config = dict(
    n_layer=14,
    d_model=384,
    n_experts=32,
    experts_per_token=2,
    d_expert=96,
    d_shared_expert=256,
    activation='relu',
    moe_layers=[1, 2, 3, 4, 5, 6, 7, 8, 9, 10, 11, 12, 13],
    n_empty_slots=4,
    router_score='sigmoid',
    normalize_top_k=True,
    routed_scale=1.0,
    balance_loss=0.0159,
    balance_bias=False,
    shared_expert_gate=True,
    init_std_router=0.0255,
    lr_router=0.00252,
    n_head=12,
    n_kv_head=12,
    head_dim=32,
    vocab_size=22914,
    norm='rmsnorm',
    norm_place='pre',
    norm_eps=1e-05,
    positions='rope',
    rope_base=78100.0,
    rope_fraction=1.0,
    qk_norm=False,
    attn_scale=0.177,
    tie_embeddings=True,
    parallel_block=False,
    init='normal',
    init_std_qkv=0.0228,
    init_std_o=0.0,
    init_std_up=0.0228,
    init_std_down=0.0,
    optimizer='muon',
    lr=0.00164,
    lr_mult_down=1.5,
    beta1=0.95,
    lr_head=0.00936,
    grad_clip=1.0,
    warmup_steps=200,
    schedule='wsd',
    decay_fraction=0.744,
    decay_shape='pow',
    final_lr_fraction=0.1,
    batch_tokens=131072,
    seq_len=1024,
    doc_mask=True,
    train_tokens=389400000,
    steps=2971,
    dataset='wikipedia_en',
)
Below are experts of layer 10 (counted from 0) of a mixture-of-experts language model. Rows are named router (the router's row for the expert), up (a neuron's input weights, with its number) and show model dimensions 128-255. Each number is 200 + 40 x the weight over its row's rms, rounded and kept within 0 to 999.
Before each expert's rows: a language model's description of what the expert responds to. This comes from a sample of Wikipedia text that the model never trained on.

# expert 31
Titles and list punctuation. "of" in honours like Order of the Bath, colons in infobox fields, pipes and dashes starting rows, and titled, featuring, renamed.
router,188,203,163,163,239,262,218,211,181,230,175,251,253,222,183,145,229,212,204,294,150,147,190,223,219,177,128,123,199,175,229,186,227,172,192,219,268,180,199,156,194,180,220,216,72,221,198,163,182,291,192,183,174,173,226,228,162,222,189,167,226,116,151,141,211,283,216,277,246,189,191,180,154,169,248,173,191,225,238,205,203,153,292,236,142,195,250,154,260,187,174,228,189,201,258,239,124,180,219,236,232,170,231,207,194,173,128,176,187,177,234,261,264,231,200,247,205,163,167,195,235,201,240,262,191,229,215,196
up0,276,210,196,148,234,188,186,248,165,219,255,146,237,178,206,237,264,207,194,162,196,183,194,207,251,193,158,105,250,144,237,156,226,205,170,240,158,248,116,138,241,293,190,147,186,223,103,178,142,190,218,251,225,208,181,238,239,138,148,175,176,164,259,192,99,207,182,268,235,255,214,275,222,178,195,205,220,297,183,155,179,129,221,240,208,219,261,211,220,231,236,200,204,178,177,256,142,182,241,178,156,195,248,167,232,175,171,162,224,134,238,219,172,234,271,136,206,178,238,210,178,195,243,216,196,209,163,167

# expert 1
Place names. Names of countries, states, cities and counties, often the second word of a compound, such as New York, United States, Cochise County.
router,229,245,174,185,182,258,242,206,279,220,151,203,206,182,192,220,249,263,162,308,170,175,179,202,114,224,216,141,137,184,224,273,150,158,257,205,123,253,247,182,167,144,220,213,178,247,229,156,227,242,224,206,197,171,203,207,234,155,220,146,229,203,270,163,167,191,164,158,162,232,206,157,245,155,204,233,155,277,229,235,257,208,226,166,162,161,221,141,204,164,210,249,177,210,254,271,142,266,246,232,202,180,254,181,183,153,199,217,238,201,212,175,241,263,238,280,202,141,140,199,220,204,211,207,267,253,144,169
up0,166,220,176,148,188,225,87,153,187,271,200,179,151,179,150,217,188,205,218,156,160,179,175,132,187,255,216,198,185,110,160,70,95,133,237,157,178,253,157,228,198,261,225,194,241,226,220,236,260,215,210,214,180,211,219,314,238,187,169,174,229,183,238,186,256,240,165,181,174,174,203,175,179,170,260,194,256,122,233,207,230,303,194,221,166,167,240,271,199,237,155,193,126,231,244,251,197,189,227,229,192,227,172,174,254,190,164,217,221,188,138,130,187,247,214,187,228,284,190,226,175,166,161,220,240,140,204,168

# expert 3
Personal first names. Given names or their word pieces, usually starting a full name in cast lists, credits and tables, such as John, David, Tom, Nicolás.
router,215,234,207,147,209,221,219,212,178,171,190,288,219,172,213,213,180,220,208,256,226,179,202,177,227,126,247,204,189,196,288,197,226,189,204,263,180,164,209,201,192,193,240,153,209,270,158,184,220,240,121,226,181,193,231,234,201,130,233,186,188,173,207,160,188,245,133,270,196,245,153,183,194,185,228,208,186,273,261,202,240,185,277,215,145,157,186,182,271,164,154,217,252,224,240,221,186,175,161,224,204,132,181,223,160,178,194,203,235,216,210,271,286,269,207,232,197,251,201,204,176,185,214,240,233,209,246,255
up0,230,128,174,175,152,259,208,249,237,198,217,187,197,199,217,165,196,212,215,192,283,221,241,223,224,296,209,142,132,179,221,186,172,224,179,140,166,157,209,236,178,217,262,203,212,174,238,156,219,199,169,181,205,212,196,164,282,197,288,207,161,182,231,204,191,134,194,275,232,227,238,264,241,221,198,232,181,186,231,248,174,166,173,205,194,235,236,231,236,217,135,167,161,176,243,181,179,187,173,226,173,149,127,210,142,165,166,170,220,229,238,177,209,190,190,232,221,184,182,168,244,144,268,140,175,267,186,284

# expert 18
Plain nouns and modals. Common nouns after numbers or determiners, and modals and pronouns, in sports and general prose, such as three runs, months, would, can.
router,229,191,189,237,183,186,208,174,231,228,143,230,272,163,107,211,267,165,112,223,87,242,135,249,183,211,226,177,165,175,245,311,124,145,226,311,161,189,243,139,225,194,247,187,195,250,186,181,268,207,211,242,325,219,292,195,231,175,173,216,249,151,191,169,197,218,240,227,187,234,201,242,191,107,182,216,266,296,195,236,220,248,208,207,230,244,218,159,172,191,212,170,211,276,174,135,127,231,211,276,208,142,189,272,189,145,172,255,260,161,204,197,204,157,192,274,286,108,200,227,169,203,217,247,221,216,182,204
up0,253,238,155,166,154,171,197,191,217,175,236,267,169,165,194,174,208,219,247,253,152,186,198,226,204,180,238,204,242,146,236,172,224,173,214,200,247,203,176,203,266,154,201,162,158,177,213,257,253,231,243,298,259,220,244,169,228,147,247,193,204,233,268,222,189,178,187,236,210,265,267,248,238,184,210,191,192,232,255,172,212,249,334,150,157,212,224,128,159,188,272,231,252,170,169,184,228,213,272,151,224,167,198,198,186,216,186,273,247,169,247,204,214,221,149,188,227,190,180,209,227,161,252,169,226,124,116,196

# expert 19
Initial capital letters. Single capital letters beginning a proper name split into pieces, such as C in Caius, W in Wonderland, S in Sather.
router,221,201,198,157,164,264,265,203,148,268,208,241,204,130,194,176,202,195,210,184,205,193,175,221,216,254,132,199,248,163,288,259,185,167,185,209,221,253,173,148,126,214,228,201,141,252,204,120,256,200,147,191,230,222,197,250,173,217,211,185,250,185,189,162,201,179,199,190,168,211,186,185,278,208,216,171,217,217,231,278,216,210,220,212,207,209,187,141,183,208,205,229,204,259,202,212,187,170,161,245,191,203,214,219,193,204,93,182,202,109,179,236,268,202,190,238,223,246,170,155,135,246,270,246,234,222,155,168
up0,145,187,256,292,262,195,224,150,224,231,249,221,215,177,122,168,232,256,113,200,140,288,146,194,193,206,175,161,204,198,227,152,205,154,238,194,207,266,147,194,226,181,216,234,222,245,232,259,219,231,180,183,270,190,197,260,181,158,102,179,248,169,213,170,262,155,200,178,234,224,229,272,255,195,246,197,251,181,218,203,247,240,233,204,214,264,178,154,177,255,206,215,201,240,262,161,142,226,187,214,250,253,131,136,235,166,184,250,259,203,214,259,200,178,215,176,118,205,209,167,227,210,254,199,208,239,167,159

# expert 0
Section and line breaks. Line breaks after sentences, list items and table rows, plus == and === heading markers, as in ==See also== or ===Guest musicians===.
router,148,226,173,239,242,228,234,220,208,272,208,199,177,191,217,236,202,197,230,244,179,220,158,200,196,228,239,254,206,235,195,164,211,205,228,211,183,192,178,175,152,177,202,192,237,238,168,167,207,264,233,185,178,207,213,181,241,151,226,202,159,132,153,185,176,236,178,133,205,177,249,174,213,192,226,192,221,252,248,219,157,166,233,208,191,129,184,206,243,216,303,171,184,234,202,221,198,253,209,233,238,222,220,259,195,207,135,228,276,228,176,247,269,201,187,225,258,215,144,218,143,262,247,212,189,258,191,239
up0,190,302,228,156,229,188,174,191,205,136,183,187,173,251,178,164,151,212,158,175,210,164,140,278,241,260,210,241,174,149,237,197,234,193,147,213,164,178,259,171,270,141,170,157,149,213,208,215,211,280,186,193,198,189,255,248,185,227,162,219,221,238,201,205,252,219,212,175,164,192,148,245,210,230,129,191,281,166,182,211,177,230,200,216,233,216,119,206,236,164,151,192,261,185,211,173,144,224,183,253,240,179,215,245,268,166,226,149,189,196,216,147,161,218,148,213,230,140,185,241,211,223,132,221,229,247,173,162

# expert 16
Common-noun word pieces. Lowercase word pieces and ordinary nouns in mid-sentence, such as arbiter, boutique, ordnance, plus music, water, law, art.
router,284,227,188,230,206,231,239,223,204,242,194,248,198,216,226,219,182,157,215,142,201,169,89,243,170,161,178,123,155,197,219,279,148,174,214,250,158,230,202,159,216,178,273,128,172,310,195,140,135,211,192,205,252,192,235,237,216,125,207,182,199,188,221,176,160,221,170,180,147,184,215,181,275,248,174,134,135,240,215,243,161,203,180,225,152,199,216,151,233,183,236,196,214,180,144,231,204,194,147,221,190,203,228,279,153,195,208,246,276,204,186,220,191,221,183,239,233,159,144,225,182,163,289,195,210,230,250,216
up0,204,149,150,212,169,243,185,211,223,174,263,222,237,179,192,152,211,262,203,173,148,204,162,282,218,216,216,219,213,170,270,55,200,245,230,191,179,181,175,189,241,201,213,243,194,151,231,205,247,233,179,217,222,153,212,210,286,143,242,187,126,160,189,153,202,185,207,186,244,259,214,212,293,209,200,272,269,194,178,188,190,189,168,177,156,213,224,194,203,180,216,264,197,191,212,147,244,200,173,212,265,248,211,184,221,146,175,232,310,195,216,221,138,250,210,166,203,181,168,232,147,213,223,269,312,179,234,136

# expert 4
Possession and linking words. Verbs and prepositions joining a subject to its objects or attributes, such as had, has, with, and, of, in "It has one runway".
router,219,290,288,176,184,249,177,227,174,263,148,210,221,175,189,182,210,200,193,218,217,157,107,211,205,275,162,163,154,188,271,184,163,183,202,191,233,232,156,183,197,167,221,171,165,206,247,172,228,298,202,204,206,273,219,186,175,177,231,160,238,89,165,213,228,284,158,270,185,249,220,159,152,156,303,236,206,190,217,236,174,226,273,197,157,229,192,155,214,194,239,246,114,242,216,247,173,137,183,248,244,191,227,163,182,194,179,176,216,191,167,172,218,155,203,293,203,264,225,189,243,239,217,268,247,226,151,210
up0,214,193,289,227,203,243,196,218,151,214,222,230,188,178,220,203,263,180,208,212,247,169,181,210,209,233,197,244,250,188,212,156,222,226,190,229,215,266,193,259,218,174,160,166,174,269,159,193,226,195,121,176,195,196,268,167,218,252,225,257,208,190,196,193,204,204,85,194,144,202,234,193,275,139,232,215,185,190,178,229,229,219,216,184,187,230,138,137,215,241,259,157,188,272,184,244,256,201,135,127,186,208,169,209,260,231,212,162,174,192,249,270,207,263,145,248,218,204,152,130,169,225,219,171,192,250,129,179

# expert 10
Table cell separators. Pipe characters between or opening table cells, especially a row-initial pipe after a line break; also adverbs like well, even, along.
router,199,123,231,142,173,267,176,148,224,254,222,164,221,199,177,222,308,177,166,151,215,221,143,176,173,232,159,211,214,181,220,204,171,140,246,186,113,241,222,156,174,190,249,205,157,198,151,221,255,264,215,248,202,182,266,204,172,191,158,141,199,173,213,164,188,258,186,185,189,221,225,220,152,106,244,208,187,171,222,219,252,169,282,232,194,219,125,161,229,169,304,206,97,182,160,198,135,246,212,223,244,178,271,217,236,197,174,154,187,146,129,186,173,253,267,256,303,273,189,194,209,201,271,222,204,260,182,246
up0,195,175,206,237,206,238,137,212,227,181,141,286,165,227,170,131,137,165,155,183,187,152,169,223,209,202,189,208,196,189,208,166,162,214,275,205,217,205,161,221,272,181,145,224,204,131,303,211,183,218,176,223,179,221,230,258,192,208,229,292,189,192,160,179,170,211,227,240,236,182,204,214,131,246,227,270,200,202,193,177,183,193,150,205,162,189,204,234,206,224,170,151,146,155,227,163,210,116,169,174,112,147,216,159,111,254,212,214,226,221,185,174,244,203,183,224,186,210,168,188,226,202,214,229,231,185,216,202

# expert 27
Commas and punctuation. Commas, closing parentheses, semicolons and dashes, often between place names, list items or after quotes, such as Stevens County, Kansas.
router,207,159,165,131,221,244,263,224,202,274,159,233,306,142,160,230,214,187,271,234,157,218,158,242,154,230,228,164,210,170,237,209,179,141,187,230,147,168,181,155,183,211,203,207,164,222,214,177,216,216,218,175,201,227,282,201,219,205,267,169,139,106,147,200,171,212,117,214,181,240,226,178,157,155,214,222,217,261,226,201,184,238,237,198,181,167,223,201,220,191,248,271,163,249,247,226,146,141,233,236,142,146,212,198,202,152,147,241,223,177,244,196,287,231,267,254,200,154,206,172,209,271,174,224,193,206,179,160
up0,193,172,191,175,171,235,244,207,200,221,238,185,288,171,182,194,206,187,256,211,78,222,106,313,182,163,152,170,183,181,196,151,207,182,167,226,217,206,158,178,189,161,220,215,202,209,229,139,187,184,197,192,229,166,250,189,203,91,237,166,240,144,210,192,216,191,81,174,180,204,189,196,225,256,146,333,256,225,177,175,203,205,223,166,267,185,189,235,205,148,213,179,218,209,259,281,211,196,204,258,206,238,188,176,160,117,198,188,161,227,234,217,197,180,151,207,248,189,221,261,161,264,215,210,240,201,156,213

# expert 12
Possessives and pronouns. Possessive pronouns and 's endings before a noun, such as his late uncle, their best, Her first, Pasha's mistreatment.
router,153,193,209,238,266,219,243,233,223,261,151,257,218,139,97,212,180,205,225,208,196,215,169,197,167,187,229,247,142,227,175,237,187,214,288,250,134,156,185,162,148,210,201,205,206,235,176,242,240,228,217,206,214,214,263,176,134,201,219,176,158,108,228,199,113,205,155,235,167,236,169,103,229,177,221,176,177,213,237,188,219,238,230,140,165,222,247,173,268,182,236,197,122,212,226,201,225,226,280,223,164,154,302,198,212,158,213,198,248,159,193,254,210,199,308,256,224,184,204,118,158,204,200,197,196,307,203,194
up0,206,218,178,206,231,171,107,200,250,333,162,189,199,177,223,134,243,183,198,248,180,141,137,264,236,238,163,159,172,198,243,276,257,210,144,154,144,185,112,217,227,156,214,165,186,193,214,151,169,226,122,218,231,182,228,191,183,234,216,228,160,165,230,184,154,161,189,245,159,165,170,90,138,209,240,246,165,226,209,190,253,166,181,221,264,222,205,202,283,196,167,201,165,243,156,202,169,224,196,236,222,194,193,191,160,296,174,256,224,220,161,183,230,210,281,241,254,179,147,239,212,256,204,145,144,201,236,216

# expert 21
Adjectives and region words. Adjectives and compass words right after a or the, such as early, local, large, North, South, West, Liberal.
router,171,232,156,223,200,271,227,229,187,216,154,294,246,153,147,197,218,143,183,228,166,234,124,242,146,257,198,151,166,225,287,214,221,165,277,197,189,227,179,193,168,278,244,218,152,196,189,170,245,217,216,157,165,242,208,249,176,164,205,198,169,193,266,166,106,246,178,206,188,239,176,166,229,182,223,142,183,233,196,200,196,220,255,182,190,180,225,119,232,265,204,187,99,205,195,231,141,197,197,291,244,233,194,170,191,137,125,223,249,204,153,182,264,221,178,285,225,186,155,223,221,189,190,271,174,232,227,192
up0,191,133,243,222,161,209,153,186,131,147,210,254,246,186,228,152,198,208,133,203,197,244,159,228,173,314,109,171,264,214,178,229,210,247,219,171,208,154,148,154,204,202,204,196,121,151,182,132,221,271,264,178,174,165,230,194,294,169,166,224,193,172,142,185,189,236,260,218,204,168,223,283,192,180,241,192,223,179,258,179,186,232,153,225,214,145,203,134,197,199,191,174,221,308,201,251,272,227,130,253,149,245,202,220,169,202,161,197,221,182,169,230,214,173,187,250,204,136,163,248,158,192,184,223,208,203,173,189

# expert 26
Sentence-ending punctuation, conjunctions. Periods, commas and colons ending clauses, and clause-linking words such as and, but, when, where, because, often in village or census prose.
router,207,199,199,277,244,116,243,152,150,277,170,260,172,257,204,240,260,199,165,222,148,195,200,239,164,207,160,180,232,137,279,215,123,170,231,194,212,187,209,127,157,253,280,189,182,198,193,206,237,248,281,160,207,224,289,236,229,147,143,226,200,169,196,212,224,193,136,151,184,206,194,206,239,163,208,173,244,186,260,213,234,169,282,220,210,170,230,158,217,166,205,132,174,191,221,289,214,172,271,224,236,189,227,146,260,177,152,174,206,132,178,216,214,253,203,230,189,176,152,215,217,247,220,267,200,231,224,212
up0,198,260,95,182,210,181,170,259,165,201,240,261,172,190,164,237,178,188,180,221,252,185,149,213,174,246,128,181,228,209,270,132,158,171,151,194,253,166,278,214,249,267,209,205,188,180,170,146,247,238,264,205,167,164,205,168,207,202,195,198,209,245,247,224,256,187,169,215,215,177,221,126,202,257,242,222,250,153,214,175,197,181,190,196,232,203,179,221,199,145,164,194,225,107,185,239,255,222,224,161,185,203,94,281,235,192,156,249,122,152,275,156,182,233,263,154,247,189,204,141,100,205,178,131,229,207,212,197

# expert 17
Infobox line breaks. Line breaks, list dashes and coordinate symbols in infoboxes and location lists, such as the dash before Country or Height, and ′ or °.
router,224,207,136,176,157,232,200,241,201,168,176,195,207,197,137,217,179,314,224,222,124,180,184,224,185,202,66,152,242,235,188,193,125,187,273,230,181,164,227,182,183,201,234,212,151,205,257,170,221,248,228,224,187,164,243,205,188,209,155,192,209,136,170,269,190,202,170,167,230,308,137,184,263,192,171,166,201,202,239,229,210,206,227,219,205,162,188,196,285,130,168,225,217,271,222,227,243,203,203,267,195,189,139,192,193,131,153,173,206,208,170,176,307,242,234,197,206,245,183,115,156,258,215,245,176,255,206,187
up0,159,223,161,184,167,252,215,269,261,145,222,225,201,216,199,259,179,223,170,222,158,117,209,191,243,223,200,210,174,91,167,210,197,154,229,172,227,183,267,152,188,175,208,215,223,189,241,241,229,153,200,194,190,244,221,201,217,229,173,231,249,169,253,218,196,220,246,143,209,185,136,260,170,189,230,185,158,201,197,275,189,215,196,240,225,213,267,227,250,188,169,191,184,181,105,186,239,128,93,253,188,199,146,221,176,260,156,237,261,252,151,144,283,203,260,196,240,252,180,218,233,221,234,230,236,219,201,173

# expert 5
Word-initial name pieces. First subword piece of a split capitalized name or rare word after a space, such as Oct(avian), Du(quesne), trim(ipramine), qu(oins).
router,201,203,217,228,176,225,236,248,189,232,150,204,230,219,186,207,280,162,179,246,98,230,228,231,215,192,240,184,203,232,293,200,161,187,271,245,165,217,202,203,104,187,221,181,204,233,144,207,259,343,209,151,185,250,223,235,195,192,228,211,189,159,212,192,198,214,178,163,222,198,210,177,277,220,180,163,133,211,173,217,230,187,210,218,150,194,180,215,148,193,212,209,194,229,273,210,147,129,225,245,232,180,221,230,189,154,134,231,248,191,250,220,249,260,186,305,161,253,177,200,184,214,282,209,197,254,192,262
up0,284,249,235,269,123,192,275,222,295,228,167,210,140,225,112,240,193,200,151,237,161,193,142,228,220,101,186,261,193,189,164,175,190,168,267,271,199,95,112,196,159,234,203,166,201,158,152,277,158,217,186,151,219,208,220,173,195,159,265,225,180,199,151,183,189,224,203,237,139,249,186,233,210,217,187,212,188,212,184,230,193,204,183,197,212,141,218,242,216,155,235,203,255,185,112,252,235,200,191,267,209,186,187,222,201,185,219,133,181,225,141,179,151,191,200,254,169,219,160,239,215,162,177,228,198,194,176,237

# expert 23
Inner word fragments. Vowels and short fragments inside foreign names and split words, mostly mid-word, such as Teix-e-ira, Beers-he-ba, Cond-é.
router,247,243,199,178,191,211,119,224,187,258,145,215,194,213,142,210,306,202,231,180,197,162,150,228,105,147,206,203,170,232,259,279,166,91,250,256,165,230,200,153,180,187,242,184,185,277,123,192,201,241,205,294,200,174,221,232,212,191,201,213,267,189,226,128,167,258,133,218,196,183,195,123,240,228,252,133,243,264,208,212,237,223,184,238,186,185,177,202,207,162,188,177,167,177,221,195,145,191,302,269,201,133,204,240,204,209,182,137,250,143,185,238,170,191,193,230,253,180,228,213,192,221,171,248,194,277,207,220
up0,244,203,185,186,157,225,143,168,188,260,163,179,173,210,208,222,212,153,186,77,175,167,248,154,245,179,223,240,119,198,215,277,215,216,168,230,182,187,230,191,172,185,250,192,174,172,170,193,210,186,216,242,171,180,250,283,186,179,206,206,194,174,174,177,192,273,233,205,224,247,159,242,163,176,213,223,214,217,227,213,232,162,206,218,261,187,269,214,86,188,175,141,210,160,166,172,158,180,257,191,232,228,185,289,229,188,170,129,170,228,158,240,185,223,228,185,202,216,150,149,166,153,241,181,215,229,187,270

# expert 11
Leading digit, abstract nouns. First digit of days, years and measurements after a space or parenthesis, like 1 in 1972, and nouns before "of" such as end, beginning, result.
router,197,164,237,187,211,205,252,242,211,242,149,226,198,158,223,174,203,230,244,207,216,163,108,314,185,173,230,186,211,179,214,215,216,163,157,199,190,249,181,178,166,94,231,266,207,203,152,172,216,263,176,221,159,251,222,283,224,169,205,229,236,157,142,231,213,192,192,236,191,225,208,174,226,200,266,223,195,158,206,266,238,160,212,217,191,149,198,183,226,175,300,155,179,152,184,208,188,132,193,224,173,168,238,269,144,190,123,263,267,197,222,187,142,250,215,201,157,222,151,157,273,237,279,207,290,237,193,212
up0,147,195,196,194,219,106,177,204,198,221,172,133,241,200,254,185,188,197,157,188,250,209,203,187,252,153,208,193,194,190,262,180,274,95,266,167,173,214,167,298,226,170,276,171,249,245,203,253,202,184,168,219,199,134,221,206,215,167,229,191,155,149,248,263,184,162,221,272,112,206,186,146,136,131,175,216,194,196,241,249,194,244,233,169,180,227,181,162,188,199,239,248,193,214,207,182,259,223,238,201,201,167,205,179,194,217,219,84,203,187,195,233,205,137,224,198,223,236,227,197,162,222,239,205,187,240,169,143

# expert 25
Copula after subject. Forms of be and become after the subject, especially was in biography openings like "Kedrina was born", plus he, she, is, also.
router,175,193,185,185,153,251,179,195,150,217,170,241,187,187,209,233,224,252,294,198,162,182,142,199,245,231,147,156,211,194,239,224,167,171,257,170,123,179,221,204,115,208,216,188,236,202,221,206,234,200,298,254,174,207,275,217,264,187,204,184,226,191,320,211,154,195,131,181,152,154,186,174,179,197,218,162,257,295,164,235,249,166,194,208,241,203,198,199,188,192,213,253,131,294,248,230,151,173,208,219,210,189,206,191,196,159,148,165,210,143,179,240,261,252,244,274,219,157,202,116,234,225,279,248,239,178,194,222
up0,171,171,226,205,154,189,206,169,194,141,185,127,157,226,186,207,231,231,223,223,185,196,210,169,182,196,166,193,194,213,190,200,249,150,226,247,181,207,173,193,181,237,116,143,210,182,176,208,190,207,187,159,250,227,241,256,198,172,156,209,179,197,212,250,189,223,139,128,164,174,249,210,177,234,173,287,290,207,185,247,203,211,226,204,218,196,277,126,167,138,220,189,197,185,225,149,214,200,170,263,120,191,173,205,214,200,186,189,175,176,189,167,200,202,272,234,217,152,124,203,179,205,231,212,154,188,207,167

# expert 6
Table row endings, digits. Closing pipe-plus-newline ending table rows and |---| separator lines, plus single digits inside table cells and measurements.
router,161,170,247,164,172,295,261,253,204,227,106,229,260,224,187,188,239,218,133,244,155,208,145,170,223,215,214,156,221,166,280,215,216,180,177,268,207,164,167,181,200,238,238,214,172,304,210,194,273,198,191,214,200,243,260,174,209,159,180,199,207,163,177,139,177,228,155,215,163,247,125,220,239,127,246,143,143,228,208,209,237,112,230,210,194,197,222,206,212,260,252,243,222,204,186,257,223,184,162,282,259,166,216,207,225,197,160,199,185,202,248,179,220,194,198,191,364,216,213,168,165,228,247,294,245,165,216,257
up0,244,246,184,148,298,205,182,254,159,154,141,191,251,176,179,142,166,242,196,162,164,210,217,149,174,142,242,216,217,136,212,251,183,151,214,163,182,196,245,208,230,180,213,247,219,132,159,216,194,231,142,222,167,240,220,172,195,187,184,197,246,220,194,254,215,247,143,224,93,172,119,254,155,141,200,164,215,304,168,181,249,181,207,230,198,154,178,221,163,246,155,202,205,219,219,230,141,171,240,218,238,180,183,239,235,217,180,209,201,143,249,198,262,126,237,225,234,230,188,227,212,211,225,213,208,234,168,193

# expert 8
Titles and infobox labels. Institution, office and role nouns in infoboxes, headings and tables, such as Mayor, Secretary, College, member, Location, Award.
router,178,208,217,185,241,197,193,243,235,205,145,241,235,250,173,246,198,270,171,186,152,227,128,220,195,81,289,235,161,279,228,171,170,191,272,173,163,188,203,170,185,238,263,190,172,207,232,174,170,257,273,194,185,239,258,260,163,150,172,168,212,139,206,223,180,196,191,164,220,180,209,216,297,122,191,254,176,247,215,210,174,134,255,205,191,152,205,123,204,262,223,214,237,242,266,210,161,253,210,211,207,183,247,278,183,145,94,102,235,201,259,199,191,296,204,220,212,237,74,197,137,230,226,233,211,151,252,199
up0,200,265,141,242,190,153,230,204,193,214,184,235,299,188,194,138,202,201,222,215,159,209,176,242,186,204,163,185,233,216,197,136,170,129,209,200,205,204,225,223,193,201,158,218,125,268,172,208,177,171,200,185,243,169,214,202,200,211,208,204,228,252,108,194,164,214,202,177,184,243,158,226,158,227,203,243,165,219,143,234,227,209,216,245,221,208,201,250,209,185,226,206,318,251,201,200,233,234,202,240,257,187,126,219,226,238,173,212,208,178,223,200,182,236,164,235,161,267,182,166,201,180,163,196,158,209,143,237

# expert 28
Word-initial stems. Opening pieces of longer Latinate words, such as Disappearance, independents, Precipitation, Celebrity; also Film, research, civil, According.
router,166,206,195,260,193,191,197,234,195,207,94,239,224,197,214,229,238,213,160,182,211,242,192,186,197,129,137,187,224,161,214,181,180,154,284,204,141,163,154,121,176,211,267,219,210,237,130,176,262,263,206,216,167,139,231,213,222,161,170,119,142,200,168,242,193,241,143,195,161,202,237,186,230,153,193,166,194,255,185,191,244,278,199,248,196,139,231,219,153,274,295,236,136,225,194,198,120,182,237,209,224,150,239,267,170,206,216,201,306,283,275,194,209,272,214,212,263,263,132,305,194,202,272,230,200,182,175,216
up0,146,247,227,291,202,243,148,192,168,277,175,159,177,143,194,211,176,260,218,151,209,163,212,209,151,254,208,195,211,153,252,183,222,172,225,168,232,163,195,160,138,255,153,346,241,159,226,289,238,218,181,111,193,181,176,196,156,169,188,198,265,264,189,82,184,248,201,202,225,220,175,228,196,220,256,179,201,179,149,204,231,196,246,215,169,221,239,189,205,176,144,171,169,250,129,228,179,208,243,234,165,263,196,181,205,226,155,197,268,109,195,226,195,151,187,266,157,221,208,269,210,184,180,221,212,127,191,165

# expert 22
Nouns after determiners. Nouns and month names right after the, his or as of, such as the book, the road, August 2021; also this, which, that.
router,215,230,122,234,211,189,294,228,198,232,204,216,223,211,176,169,217,230,143,205,128,233,149,154,152,198,191,208,191,162,163,231,168,208,184,182,141,198,234,198,214,152,172,109,157,277,171,191,207,285,221,238,212,190,271,253,158,133,238,189,156,223,169,217,183,256,115,168,165,238,231,191,245,184,253,216,177,268,211,150,226,151,275,198,214,151,147,192,252,248,257,148,196,181,209,165,178,225,214,220,264,130,263,234,148,166,118,189,269,215,187,193,227,274,226,210,200,208,170,163,154,182,223,234,194,188,138,202
up0,215,190,182,186,248,211,224,281,239,169,175,220,195,144,168,174,225,236,225,162,147,162,202,193,216,210,196,201,219,215,193,215,204,220,188,136,200,253,265,191,136,265,152,198,241,215,197,216,248,188,179,105,210,197,143,262,191,218,203,125,173,246,287,190,231,277,100,130,217,245,220,117,190,164,255,244,182,254,219,200,126,211,198,190,193,216,228,200,213,253,210,197,159,184,176,219,161,258,190,287,189,256,190,162,200,240,155,212,175,222,261,107,195,240,221,226,253,243,161,246,123,99,259,151,135,214,183,234

# expert 24
Space before numbers. Standalone space tokens before a number, mostly in table cells or before years and dates, such as | 500,000 or In 1974.
router,184,229,165,236,227,237,188,272,255,277,214,208,247,133,173,211,212,223,169,303,114,253,158,173,182,202,143,243,183,171,216,222,189,128,183,181,178,257,215,187,134,247,243,191,149,226,178,144,230,238,204,202,185,194,243,309,218,160,202,149,225,163,231,180,159,257,163,248,217,180,208,188,212,139,153,202,255,218,198,168,173,193,212,84,168,165,199,142,237,176,252,191,197,228,185,155,168,186,147,241,282,143,175,254,142,195,140,215,222,191,179,249,304,283,232,281,194,240,204,198,271,274,218,188,189,241,154,202
up0,226,185,146,177,236,210,220,227,254,175,175,228,235,144,267,219,194,158,144,197,179,178,170,131,159,179,238,189,212,225,214,231,226,165,168,188,147,189,188,211,140,169,224,205,252,251,180,163,201,169,211,217,160,175,179,292,228,193,294,261,130,212,181,237,172,166,225,181,137,148,243,215,174,224,182,156,244,205,201,220,166,244,176,154,183,192,222,231,213,195,181,162,170,219,194,173,278,80,187,198,241,109,179,140,206,175,196,236,210,175,173,222,187,262,330,254,224,263,288,189,208,281,238,191,192,223,195,264

# expert 30
Articles. The articles the and a, often right after of, in or to, or starting a sentence after a heading, such as The album received.
router,174,222,138,184,201,260,210,256,209,272,174,343,177,269,171,215,175,215,214,288,213,188,133,159,181,228,146,202,103,182,272,198,201,186,195,222,130,223,189,167,197,156,268,212,162,292,163,133,259,156,234,214,143,183,190,237,187,157,194,191,225,103,217,116,246,196,189,276,180,242,226,205,231,178,258,176,201,231,202,233,210,204,300,229,144,175,191,165,217,229,150,258,172,156,220,175,149,196,226,271,189,165,238,230,220,238,177,189,201,215,216,284,217,214,173,296,161,191,180,180,122,178,287,260,232,297,166,190
up0,194,168,224,184,199,216,205,210,208,176,264,162,202,198,210,219,225,166,207,223,164,184,188,174,218,174,208,255,166,208,137,173,253,154,192,205,213,204,229,149,249,145,192,181,247,145,198,196,231,229,184,140,206,225,202,222,191,137,249,204,259,220,227,192,178,247,205,173,207,153,185,158,258,196,235,147,212,234,199,204,266,202,172,209,258,168,219,99,206,197,208,271,221,163,210,148,209,164,186,246,206,182,269,161,226,245,158,212,153,271,214,170,182,198,208,181,200,215,152,223,149,193,163,167,137,123,259,242